Weights of a small mixture-of-experts language model, trained from scratch on English Wikipedia.
Size: width 256, 53.7M parameters.
Below are experts of layer 4 (counted from 0) of a mixture-of-experts language model. Rows are named router (the router's row for the expert), down (a neuron's output weights, with its number) and show model dimensions 0-255. Each number is 500 + 25 x the weight over its row's rms, rounded and kept within 0 to 999. Numbers have three digits each.
After each expert's rows: "comes before" lists some tokens at least twice as common just after its tokens as in all text. This comes from a sample of Wikipedia text that the model never trained on. Tokens count by the router's weight.

# expert 252
router:525459452518487522531506545474501528502531481470524533503482490492482482480547521489467484511499505467511526468512492513489486460487527524447482494493474506482491494527486492485481545564484493535518509482504515501518517514508504487459496492455514486469500528517489501487491456509525480531496499450524458504488501486453533433503513520475483501449519478540534488516494502507483525465492476489497465506487519509493498474494507506500527495512493520475518505525479509516478494489449477542524471514502522446448535503512494530499512492468499476521503493551504502540509480555515461529519504523519492469512510559431480472523478493516474475496519565536514498560540521539480514504526502531486424468496508532491519482514510486513476506508531499498464502517483486470533543492522531
down17:542505477496488540530510499484481438516494510462525493524495482495487532527522480494475534476475565507520508558537513495522518498498487484520484468502505496513521502506494565492517472470507508533537491540470510496482516486484499452505492506491477516480500493529451524500491511547487474489523507471481494474516528515475524529495492508493504516494544543502478530537516510472461525486511512523501467512519501448525523502489479506493508512468526499497531437516492484509488431508482499465487518496500482506497509529541516500466507540522506468483503500476499544451498465518493535471479479505529503485511488513492499456538543458465503555549502509440506489479490587495464534458515542491461524469484480519489471444497479496487487505476475475529509511456495487509531519507494488
down18:454496508498475525540496497448494498450472452508474504548517514481480472453520540497560490541514445480457526457471533510482502495486515474561506472506493513504535475512502526521482512484518530484477530507514488487508501499496429503531484498520512542541422536508511526500532512502492500519520501440454501493507484508493531545485472492497504460465487451512506452498546509552522491488490510534492476536511467528535514483498525529504520478483522506497507507497461489469481536494478498515515475487482504473511501498489530496519511489505563518498516457528482502487489509515513498471494471507521494473510513527492472499491510498457536524472497489513482543489523501559496517514461538510490477486501492513498468546523491499479461483502483515536510441472504515540482487504492531
comes before: "o", "i", "ar", "y", "or", "ie"

# expert 180
router:503464461511463494510518499511502509508539513469539524470545468487485501479524525526490510500514501464497488515490504524504490539495517530447497474477478532499490466486525498485506539539476504523475513542547471519501517493524512520464478501485499486472488519498484481558492472513504479496484512506530489502485471495509497497497528505510495476424491468525539496491515492497526503485503488474521506540518528476471496497473505487535508495507498487476524507544506507528522431500468491533539473482512516467438513530513456513526563529455490477532499527541486473507523468525495536538500468532482530525519467512494518481499527480507454477495512509500483460525516506499490452475507519482464435500523514522461545474507512480517502538490474489485488495492461481470582576499504513
down0:517487465514543541498467499466478506484497490512498488519476491475498462487471509527442500529546484495500481524447514513505467515504515499493480512514501529517496438483521473538496522491522490451452452508509487520466539487466491478483472496483489495510512512522481536496473501491522518501541458466491494472493479530503494520542497499537496488522438481513499463492498542482520506487506539494554498543463504537484496494502522489505489455518502528479530516482507577490436512500470570531470532522504501515510487480530477524516530527497536512494522509487519448510500545541509497512532461505494493521513557496549489499507438465500540511503497519502453503500479490488490451460482508520477458490499517511505516497479466502500509557481501496507522482490493516524474509451516512
down1:505520488494510537530551492491510516481476521478515478497459520480513497480514492509512539576492532527504518505517522529517514499507502465493554457486512502458482528466523509511483472533457441476513516447526488507489520503526509494523511480520522479511530530500490462526547500450467482536459485486514534527493522464494537479548535508463526498512516493516458462535513513510510480468441518510505500490467503524510500473520521522497512471507467477521472469487464517502451543492497478528513502480529474487514488463503540473500472488510461506483499512493471524503511535483528481444499444491484496478497536491510494510523530510473480519526485508487530540495515468540504479471461506451478482551532453531512510462503495497523457520534486527489508475521533514509470509460515507
comes before: "a", "an", "i", "o", "on", "ic"

# expert 160
router:532444482523483498546501539467474472478509470491491491486500492461468451531540524529447510559480513505552507504535481523467500512475490511487532481505498484510501466501505481482479530538506537523517507545486521513521484546526580480499496475470546515492483541561493476493520505532475468532492516495471491481448471449504521496485483482497488452467493471521525444526499458540498543467466531471556502497509517498501497512493512466477508491487459486453525509538529489543519498471493484520521503533524518472466538471512503536504552544507471469539497508518494502529537501521527499510474487511534501486508492479490502452530493461502477491507478507472509494505508517526501507507514489507491470484500490486497520480506517517492464488494485503470512498496482481484528530539467489
down0:535493504524475498467520499529496485505488479465476495496476501501551527450479519542532501498468489460480481487497503488535503479526530474494478424508514488502524467473524530457466480518497473544536498519520511465531495528518466575492499494483472490487504482529483492550562560497513504525507533481439515509527479495456506494514497483484514542524533485535495499475506496475495490505502491507464483480503453516472518444488474482514512471524493490581489485520543448520534477478494494505504478499481501507512480487506530544483468472503539460491517532477518506484526489502509489460485431508473481502520503507542512515480479527500528505550488489527521550513492519507490517520513516497539523525502511472516486506470486472482546509492539485498488476479478497520533476510519479
down1:443491465461511519509473488499503538458510506457519535478516492477517494490465490491509510485466515499533502469473517517479492479462500519537485461506464506527524499489505502486481480515478504491500526499478533512502471489504491540537533487531528508505530517526520524488498462496510487517517522528512508482484463500491513468534497515529465496491504449539485512482559486506498483455496520479453487525490507452505534509520482480489521477468510531501560510575463527519518496513520513524520507483502542547458558467566528498529495502479437496450530484491513492470511482500502504493499501522478509532499482450511513503505503511567469464531476487514514515465478506533488460521508546479518479475513508509541477536460505510486506531483441489475520513492454476532494483502518465
comes before: ",", ".", " of", " in", " and", " on"

# expert 15
router:552461493492506499536504524501482464490532494489531520487481496437437457511522522516454527533475532481544506502539519502483502477478478502445517499514531502515525464518513475488462501528483519524544503514519493499512499530525515499479497486457549498483524498512500460501572511501456500528519563487505484469507444491498552540485533505532468458495476475541505477498496489499502514471475532462519502485526534490495469503514509433511519464491468479472526505535517507520509489465475488537513468495531506479477513489503458535499532513466495492554537534514497506522504497506528519507470506488516453504470499502501449468530520452539478444509467500473504479492491524533498534502498491502498462482493496492484523504520525478492510505480500491490516468486465493469521534504463487
down0:481474483511490482495486485498516480479510489514485454455510492512490527543482487463479516523527492452537462477463487488511530522510499446537554562505479518498506509475525486503547465462509482529480478526472513516464527508479522502478493502529504529508516484483476513513500533541476468521443484510471494510472540497487518467425515459508484469477556500497546506506530510494520479529505490523534559508493463513468501496510557514456502532496520513497513508492511512533481468487521490492512490478463511521473528546480510501520502501493461524506462553492494510447512463465515492502460471509538513481533491496491482556459508518455525552487517515502479510485494459531522498514475516523496492502510469555490487495513519497499520491495468506493485526540558507503486461521492498
down1:551469483490493527484498500526526487477486498460507462516510502509492483504517520486476471571527473507491458490486508492543491481504523473485506537513483485494542492521530499498505516533504527483510529480468527476478496525572470499484514465528491473440532516482510531521456498481468445474477499477516471518533483494488471515524505514505483497474511460493512504534505540467523485479516453519515496555466516497458520546481505503520505510517555512517460518501534494495485521488490487472515500493461492481561483546491476451519534489532490446525474491494497531508496494468485508452489504487482532515516490534515495544509523432493526473494544468513505527463478522492493471512505497472482474521553522514508556510506508532527484514520462486504496509462499489521523467480448505
comes before: " of", ",", ".", " and", " in", " for"

# expert 30
router:535447484509505510527517538458483491501487465500496536477485496454453447547527524494472514544500521499543532515523501537458514479481462513459501523482506505516473463537510466491496494534480527495528509519526499525509515551522569498462476463491549482471509526534503499496519503536485502538517527494481478490472453492509507507549487454527485468482477469519500493525480494496497520476466499503513479501509517493525455486493510474511520499543452508444508522532505502521529468474456497514520508517516536483454536484499483521483509506491496454551491514528462505515497515501533510514498506499522486435491480480500473473538535457512486446489476502495510484522539507531532505518519502515476464489497506494477544497503547488532475499483478502470484511512496462488547536519487500
down0:511534531535484494508477488514486495522475494505512498515518522451468519508489490489489449458519517515561520512499499512490508478493471538497466496497520494545525518490511473477510518508479523499527524508503525528502505539514518472507472475511561493494559471475536493523471499469512533480519474505486490542496513514476462511508518492502519480542480523487474515473471499523525527437459527513488461496566461490521460507509537508515504550506528498475486528528420483433487497506501543440468508497514514475494519470516474512481449508502491495506470474484468494530468493488486479498513525481477526479495534524524489478534490492503479502555475448527469534536505511514465478482499492530560467493499471517551478529509512471450502478527499482484483505529497494483510496497519493
down1:509518514499519466520490467478532498494496430517523509517481539505479505496468496474490523498513498491537492500497496479473483484560494480554543467517508460533530552512495472493460485453485487512510471478482495521527484490501455503507519503529532464488511487492529473512505533476451451542479499494512508537491517514480488479457499496451495459543558462510534510478503493487503498474457480514429489534509495548486469484520490488512470515473487545512525465506505493510476494479514477488475457524485501480461551523514514512503518482504528508547490500510525510476514546499506551464496523538461477508497519497509487488516487513481528455502475493528464488487479573525467481501509540525486524465557522511517500545495492503518522493494518514518496473537531530506485484471517495
comes before: " of", ",", " by", " album", " and", " in"

# expert 18
router:498510467518481509526498511523530474517520507496476516500475445492475496489523521532475530559500563484513522503503511505486485492494477537428509520474497484495499474517490472500505455497465541543493528530504516510501464464539512504451490452463502500476563512534471491524531500519474513522514519420488488463487447493486484490463506474493493470474512454549522461515485468494493536507527523495534494506487544493489498465490494494515532479496463489504545532529552515520516480494501426531506493500522511488491505502509496507481525553517471491537525509535469521496486459554508476516491509497511489514544508530464488523524511501510486476531471505488475472515549535485500470529501458519449463502498500510483532511507510520523503473505501461525486494483511495498481511492461484
down0:548541514510525478564508506491477507472508478462512544545502515507494493473487543526506499531437482450492491539493519485507460485508509467522482515491489458523493533484518483489514549541476489510537520481501458483496524504476545474494529513502467526487447495529522521500470478522486507536477490472534473468491482458495502481486473460477504500544499442482502452502522510467523493511540511487525518532486489481513492462496491504491458476489492504480566497516505495480493490524464485530527513509532489545480541542530504555494512497545517540527523465486511499502476451512482511492523514485470536480497507470494498517491512486517509521529502574487491518502497524506529478489487503450462485492542481519486485498492501511468486529531473511500500460504544510496448512517505549
down1:539503456503487470533524524482533467521536493459488540541503485506463434506504512555520544489497488490526484487478468550516559490461499481503541504489490491488534532496478506485477481521506519536520475477495464505466445472497500524496500523514517475509517536490499458512500484470491503483458548505466471542501487448531497469483486475473506477556509466507528487472473489513513503539492481522487513491477548490491488464539511508468509524533506475491520540490476530509433520504487537508509496524510509483485482513534502528472503513488509508506539535465535538501463481482522519474547502486484482483518512482492533513488504484520506480510528498459473515518522497522514496484487470466515473500483518476482558507468512539516543510502491475538535502508439503476473445475499486
comes before: "\n", " 0", " ", " 1", " 2", " 3"

# expert 141
router:537505398484485493537495510512519489494519483457477499476497463468504484520516505519481514512480517457546505522555482517481475514472474495494473480505492496505471477515519492488510510507453510545495518510485503504511500548555523480483476449500544485457519538532474513519518462546476496555490517453517479501515489478470518512503508504516512485483487450532558483510511449521477524454480506479527484491506540492515480463509469441490571472505453493492529517538506494514507482516491459521527511483526491469481536489496468519497530520493481455548506516526482528475488477544528474513487501486523514509510492502468517495494493476510522475536502500464527482524507520537487501572477491506491468513495499495490507498509539514512503491492476476491530490517501491504556523530473510
down0:481460443511478536509516506473495488513506504507471543493489526527498515501495496512488482487538498508503522522529517529507453468524492549497501500534479494507493547494491494489459524519491511504540508510475475505501491492513488458484528503522500516509527501487477463492502510465487491475485520568522549509463522508498502505525474465510505525536446470498456492485455503529510499484521543503493512523491522482478474508475490538483544542476507471490470528506521492506515488566504530496488476486486521471497531481496501485537524521544487501440513477421427491462510466551495533544474537530527521500488528482489511507488511492527483453482470483491503514472539497512523476474508581529472534471491450496489514488510488488509483500503539463518501452463525499492483514497529517
down1:467503488471494486466470493490485521475494488516489523499499506514491530499513460523502528433499476531530468534493516499530508443486522522497523477523486475485488455452487472517505501520511469505507491502518495519505500491530483527497487484480555495481543488522481527527515515498469524493487526518540481470508493549521515465494490452465545489525465542558542514495474507518457492504475473475463506508494551526490455493522519442477499457483464529492497512509448528470499525493480489481482529521488503476533540517512488518511476477484544503479473477498505540523518486477533519535492515540469519539484492485520524508487503476544504546495440472501535490514498448507528485482469512522490558527479519500493503553494533502536488514495547484501491514502491475517445512486547471
comes before: " |", ".", "–", ",", "th", ";"

# expert 181
router:527498416517493517504500547473526530513500504467536528468512498530490502506493540499510512491499509450498491505550515523485454495499452555498506503494505453500486470522493482488469457516476543549487517512526484505509492472499519508518467489477496498490503526483481490551503448524487468525522529470487514471519507473491478495507529477518511491458483451529500490524514488526510511488526481462480464540508543506484500513522486508473517496507466483501503529505522513516508478506471479564551441471526486446451487495509523527481552518477482482527471504518496502518503473500540478512482502520500487520541483493486543477555495433513522468563488503500545476498524498498523470498539484464466465469520504506497532527533521483501526487496529461489493488503534465493496525520485504
down17:466490512562493521491475517499505527506487532546468480521494535481465500498505484501521506480507501524497510483504494521528519511500531456486533454503479502494511493512512489537490494539517532510458528468530467512531503487514506515472522516504496499512509471542509525509473485548465494406508510462458480496478485504561461492533479490468523515493457483476523524476493482496468536509515506433557511507486469492510516498524508504512472478485488480537477505522532489472485501498527522463519515496494509523493478498485537462512510511517514495473498489532477452469514512490525555517537461467515481487522525521487487509519496488546421506456499467505487511448514518480510523498533501478476476519484457499456478473554494539507512515539539523496448524508513492503498551496497469
down18:525530493503545516507516548532501490515490502550503505532553488523517500479497477451507539478477538467450520485504514493529486476478545493532518525503501534485532488468492487494477526483522488458476505472471511482539459525532519524472479506497533532524477512481475479493437512547494531476468499527523486523467492520503505520488491512533496520496480520483519487489496480523543507485525490521507538522484479498480451504521468482511476465538497492527481463545489511503516473521555514493530501522500518528504470475548439537529513502567478453514488515517427497530500470526510510473480485498514492504498473529458516492489479468479526510467492516493533514472483530495520501525505511520486489478474486490451478490507457499494494476566475491501473457502532482452483493462502491
comes before: "a", "ar", "i", "h", "an", "al"